python train.py --n_layer=8 --d_model=448 --n_experts=96 --experts_per_token=3 --d_expert=96 --d_shared_expert=128 --activation="swiglu" --moe_layers=[1, 3, 5, 7] --router_score="softmax" --normalize_top_k=false --routed_scale=5.66 --balance_loss=0.00335 --balance_bias=false --init_std_router=0.0164 --lr_router=0.000888 --vocab_size=23015 --norm="rmsnorm" --norm_eps=1e-05 --tie_embeddings=true --optimizer="adamw" --lr=0.000733 --beta1=0.9 --beta2=0.98 --grad_clip=1.0 --batch_tokens=65536 --seq_len=512 --train_tokens=338700000 --steps=5169 --dataset="wikipedia_en"
Below are experts of layer 3 (counted from 0) of a mixture-of-experts language model. Rows are named router (the router's row for the expert) and show model dimensions 416-447. Each number is 128 + 32 x the weight over its row's rms, rounded and kept within 0 to 255.
After each expert's rows: a language model's description of what the expert responds to. This comes from a sample of Wikipedia text that the model never trained on.

# expert 59
router [169 121 108 163  91 170 125 125 146  98 111 183 136 158 136 130 128 184 103 138 115 141 184 105 108 159  60 146 147 103  99 127]
It responds to: Past-tense endings, participles and adverbs in narrative prose, such as fear-ed, said, announced, only, so, noticeably.

# expert 58
router [ 91  86 217 166 124  85 114 137  98 120  99 140  85  98 142 108  88  99 172 119 122 112 116 100 123 118 144 129 139 148  67  84]
It responds to: First tokens of sports teams, leagues, venues and months in sports articles and tables, such as NFL, World Series, Milwaukee, Superdome.

# expert 14
router [127  99 139 122 174 126 110 175 169 168  95  92 126 162 127 102 154 130 212 120 134 136 184 123 132 119 135 153 116 194 142 161]
It responds to: Word-final or middle pieces of proper names and place names, such as Bronx, Huntsville, Swibel, Wales, plus Historic Places, KO, TKO.

# expert 18
router [ 60 123 115 133 165 100 155 102  92  77  93 117 146  68 106 144 157 100 171 139 159 100 120 121 135 134 152 137 129 140 128  86]
It responds to: Modifiers in music, politics and nationality terms, such as major, German, electric, Prime, plus Latin species-name pieces and ordinal th.

# expert 17
router [100  75  95 127 138 110 139 152 163 140 130 152  90 123 155  58 163 129 185  84 162  93 144 118 168  62 128 145 108 150 104 101]
It responds to: Single letters or short first pieces of a split word, often after a parenthesis, quote or line start, such as v(illage), b., Time zone.

# expert 8
router [155 118 144 198 129 105 156 121 112 198 108  74  80 140 120 105  92  76 116 175 126  97  76 121 100 108  80 110 143 117  90 103]
It responds to: Periods, commas, exclamation marks and contractions inside quoted speech or informal prose, often after said, with words like you, I, really.

# expert 52
router [170 144  75 152  98 102 137 134  70 137 140 120  64 179 118 143 144  73 109 135 154 114  97  95  73  70 139 128 111 119 121 144]
It responds to: Nouns about songs, albums, films and charts in music and entertainment articles, such as song, singer, hits, chart, album.

# expert 51
router [142 114 124 153 179 136 118  91  83 133 165 117 158 134  78 115 147  94 154  52 160  81 112 198 138 124 126 194 131  82  73  86]
It responds to: Articles such as a, an, The after verbs or prepositions, plus pipe cells in election result tables near Swing or Majority.

# expert 27
router [124 129  85 104 128 213 131 156 163  99 158 156  98 168 147 114 136 193  78 131 123 137 169  88 116 134  91  96 153 117 139 165]
It responds to: Transitive verbs and verb endings after subjects or "to" in narrative prose, like made, took, comparing, offers, maintain.

# expert 5
router [101  94 106 158 134 139 114 142  84 112 137 118 155 144 132 123 178 130  99 187 157 116 151 126 159 159 165  93 121 119 145 121]
It responds to: Personal pronouns and relative who naming a biography's subject, mostly after the opening definition, such as footballer who, He was, his.

# expert 20
router [129 165 133 110 145  98 149 144 128 159  72 138 134 153 106 135 167 109 116 147 129 145 123 123 165 150 127 147 136 165 173 112]
It responds to: Digits, percent signs and pipes inside election vote and percentage columns, such as 100.0% and 59.80%, plus demographic figures.

# expert 23
router [127  98  98 145 112  80 170 180 107 164 142 155 139 129 143 105 148 146 171  85 163 115  81 169 155  88 135  89  85 136 156 106]
It responds to: Spaces before years, digits and words in military unit histories and wars, such as 1862, World War, troops, Corps, km.

# expert 3
router [117 146 170 183 137  74  76  94  98 124 125 162 164 148 131 133 168 153 148  89 145 122 112 125 150 121 117 160 142 118 148 103]
It responds to: Digits and symbols inside geographic coordinates, especially seconds before ″ or N/E, such as 37°35′8″; also spaces in tables.

# expert 38
router [ 85 142 115 175 186  99 107 130  64  97 112 106 120 145 149 169 157 123 188  98 163 144 121 148 193 119 132 155 126 218 105 106]
It responds to: Pieces of chemical and scientific terms (enz, ance, idae, protein, receptor) and numbers in climate, sports or chess tables.

# expert 34
router [118  81 127 127  83 141 132 159 134 144 155 163  92 137 132  78 146  95 170  76 162  77 141  83 138  54 142 158 130  82 123 122]
It responds to: Opening pieces of split common words, often prefixes after a quote or article, such as dis-appointed, un, re, sp, sub-mit.

# expert 61
router [140  90 118 139 145 148 120  93 151 135 116 140 154 142 132 147 160  83 163 131 142 128 132 107 152  96 119 122 132 196 122  98]
It responds to: Common nouns for time periods and quantities after the or a, e.g. year, period, week, century, terms, number.

# expert 36
router [ 91  74 123  89 198 126  89 163 118  98 149 119 136  92 107  91 175 115 112 144 114 107 141 132 172 145 107 103 160  93 116 141]
It responds to: Verbs is, was, are, were, be and articles a, an, mostly right after a subject in defining sentences.

# expert 44
router [146 124 134 131 156 114  78 122 166 122 105  67 119 149 100 123 127 145  81 139 132 140 192 129  94 124 104 176 160  80 113 118]
It responds to: Periods, closing quote-periods and line breaks ending sentences or paragraphs, especially before or after ==History== style section headings.

# expert 15
router [110 206 131 177 149  87 141 109  87 151  78 107 197 168  87 172 160 100 144 125 160 122 105 125 145 143 135 149 113 104 112 109]
It responds to: Digits inside years and numbers in tables and prose, plus Chinese, Korean, Japanese and Thai characters, such as 1995, 南山.

# expert 57
router [102 151 153 140 179 151 156 128 106  78 119 107 142  94 136 139 198 117 109 143 131 152 155 184 132 160  87 117 164 117 158 105]
It responds to: Hyphens starting bibliography or list entries, and punctuation or prepositions within citations, like "- Parker, Frederick D.", ISBN, pp.

# expert 48
router [107 100  88 144 122 185 139  96 154 129 161 122 168 128 114  63 137 115 111 167 199 151 143 155 145 147 113 164 132 159 112 116]
It responds to: Nouns in census and biography prose, such as size, rate, population, died, age, born, career.

# expert 10
router [135 164 174 154 120 114 193 127 101 212 137 143 106 137 153  96 150 102 175 148 147 107 121 158 148  91 127 186 135 202  99  72]
It responds to: Pipes, semicolons and digits inside sports and statistics tables, plus unit tokens after numbers such as in, lb, t, mm.

# expert 6
router [138 145 146 133 115  89  41 170  89 141  84 138 153 134 153 143 112 201 189 120 150 132 118  99 179 124 173 136 159 125 183 133]
It responds to: First names and their word pieces in biographies and name lists, such as William, Robert, Jo-han, Nikol-ay.

# expert 13
router [137 145 164 120  71 119 101 156 142  89 102 120  88 102 134 130 179 175 180 127 133  90 108 101 116 135 161 141 173 111 108 102]
It responds to: Adjective-like name words and endings after the, of or University, e.g. Central, National, Royal, Catholic, Univers-al, Duc-al.

# expert 46
router [101 163 110 180 151  85 185 150 154 117 109  84 147  74 138  68  85 169  62 130 126 121 162 148 179  99 138 132 174  91 143 183]
It responds to: Prepositions and verbs in biographies linking a person to schools, ranks or posts, such as graduate of, attended, promotion to.

# expert 32
router [131 167 179 124 143  87 162 139 127 153  65 134 189 161 102 196 180 102 167  77  99 147 105 130 145 119 174 109 136 144 115 132]
It responds to: Pipes and numbers following percentage cells in result tables, plus plural nouns and country names such as resources, products, Israel, Sweden.

# expert 55
router [109 137 137 123 152  72 144  97 121 143  79 164 178 138 124 126 130 110 140 111 185 133  92 134 135 116 150 114 145 112 127  74]
It responds to: Pipes and line breaks closing rows of football league tables after points and goal difference, plus some year digits in prose.

# expert 37
router [116 207 182 142 166  79 152 107  96 125 131 102 168 156  93 216 148  88 203  95 146 145  94 128 110 155 151 153 107 158 155 138]
It responds to: Pipes, decimal points and digits inside vote counts and percentages in election-result tables, e.g. 234.86, 11,139, Total votes rows.

# expert 40
router [ 97 158 172 165 100  72 165 119  81 113 184  46 139  92 139  72 195 114 147 164 175 192 112 102 110 122  98 147 148  62 116 116]
It responds to: Line-initial hyphens starting infobox or list items after a newline, also table pipes and score dashes like 3-3.

# expert 56
router [101  73 116 105 103 152 138 121 102 108  89  94 150  84 122 134 159 162 155  87  97 131  69 112  78 163 125 132 114 126 128  81]
It responds to: Determiners and pronouns opening a noun phrase, such as the, The, this, its, these, some, all.

# expert 54
router [124 159 179 145 147  97 122 113 189 106  74  94  90 136  95 125 112 100 139 136 128 105 157  90 181 149 205 118 112 149  86 142]
It responds to: Sports and group nouns such as team, season, games, tournament, men, women, often in section headings like Career.

# expert 49
router [114 162 174 119 167  63 146 121 102 115 110 136 202 148  69 201 160 102 155 110 166 132  97 132 162 149 162 129 127 130 122 113]
It responds to: Pipes, semicolons, spaces and digits between numbers in statistics tables and number lists, e.g. 10.3 | 2.2, 12; 281;.

# expert 31
router [121 126 145 106  71 165 149 163 122 112 148 108 132 150 176 138 128 127 116 135 122 149 122 160  93 154 143 138  81 170 166 164]
It responds to: Field names and values in taxonomy and biography infoboxes after a dash or line break, e.g. Phylum, Family, Species, Occupations, Arthropoda.

# expert 0
router [137  90  93  72  70 172 112 131 155  77 145 105 140 141 113  68 121 159 120  88 146  76 105 152 114  97  99 184 129  95 138  77]
It responds to: Numerals, quantifiers and common adjectives before a noun, such as two, first, several, most, new, small.

# expert 45
router [ 95 129 167 133 110  51 142 133 112 171 147 178 163 137 138 114 145  77 143 160 123 150  56 104 159  88 129  91  78 119  90  88]
It responds to: List-item hyphens in infobox lines and en dashes or "to"/"until" in number ranges and scores, like 13–7, 6–0.

# expert 11
router [119 181 149 160 155  76 130 133  89 183  84 118 185 164  69 198 154  69 198 102 160  96 100  97  99 121 153 139  99 110 134 118]
It responds to: Digits and pipe separators inside data tables like charts, rankings and climate figures, plus scattered prose nouns such as mathematical, health, government.

# expert 62
router [139 144 116 156  77 181  50 137  94 126 177 142  52 134  91 157  91 169 129 129 162 141 140 146  99  74 157 111 141 167 147 150]
It responds to: Occupation and role nouns or their ending pieces, like player, politician, director, coach, chaplain, astronomer, Senator.

# expert 21
router [ 76 109 141 145 156 161  95 166 118 168 117 188  72 112 133 146  75 141 164  85 143 101 167 145 127  88 159 136 147 137 139 190]
It responds to: Word-internal fragments after an initial piece, often Latin-derived roots like iss, transl, bapt, as in fissure, baptized, crisscrossed.

# expert 24
router [128 211 131 127 148  69 177 107  98 126 127 119 175 160 101 215 171 112 159 106 117 107  75 119 170 131 144 138 154 134 119 119]
It responds to: Spaces before numbers in results tables, year digits in dates, and words like during, on, the in event descriptions.

# expert 25
router [122 189 117 156 163  76 100 165  87 133 112 126 206 184  85 150 198 111 175  76 159 144 102 166 152 135 158 130 112 102 111 160]
It responds to: Mixed word fragments inside longer words (man-oe-uvre, Inver-ke-ithing), commas in lists, and digits in dates and citation years.

# expert 47
router [129 191 134 164 181 122  99 103 101 132  74 125 101 186 101 189 150 126 190 114 107 139 127  93 116 122 120 144 149 109  89 110]
It responds to: No single theme: pipes in wiki links and ASCII diagrams, surname pieces like -owski, team names like Warriors, Giants.

# expert 28
router [153 108  94 112 138 122 119 109  77 203  71 150 154  97 131 157  61 181 157 104 126 105  96  59 195  94 212 114 142 113 134 127]
It responds to: Middle word pieces of personal and foreign names or terms, such as Ma-ure-en, E-red-ivisie, Eic-hel, plus first-name starts like Alex, Van.

# expert 7
router [ 91 203 166 146 188  69 151  85 106 168  86 137 193 130  55 194 157  93 164 120 110 172 101 140 167 145 119 111 127 125 131 115]
It responds to: Digits, spaces and semicolons in long semicolon-separated result strings and number lists, especially racing results like QAT 1 9; MOH 2;.

# expert 30
router [128 192 180 142 198  76 107 101 109 125  73  67 180 139  62 177 166 122 187 110 144 165  84 161 141 176 115 157 103 142 151  97]
It responds to: Spaces before road numbers after Interstate or Route, year digits, and line breaks closing table rows in election results.

# expert 12
router [142 171 146 169 142  75 147  82 112 187 118 115 154 128 130 206 145  98 154 191 109 100 117 113 114 152 136 109 175 160 185 120]
It responds to: Middle and final pieces of Spanish, Slavic and other foreign names in sports tables, and place names like York, Jersey, Orleans.

# expert 9
router [156 128 151 112 131 159 108  99 147 137  99 143 182 156  43 205 138 129 139 163 132 113 138 136 135 192 111  84 154 147 119  79]
It responds to: Word pieces inside South Asian personal and place names, often film or song credits, like Kap-oor, Bh-ojpur, Raj, Singh.

# expert 41
router [148 161 139 169 123 154 132 106 149 172 153 152 147 196  79 131 145 107 150 132 147  84 100 152 144 143 140 116 133 154 107 106]
It responds to: Line breaks and digits closing infobox fields in place articles, especially after population totals before Density, plus area, built years, record numbers.

# expert 60
router [112 106 134 111 169 102 124 105 128 174 124 126 165 132 156 122  65  68 154 152 128  94 108 171 166 144 122 109 164  77 161 103]
It responds to: Parentheses and dashes before actor names in plot summaries and cast lists, plus articles and commas in TV episode text.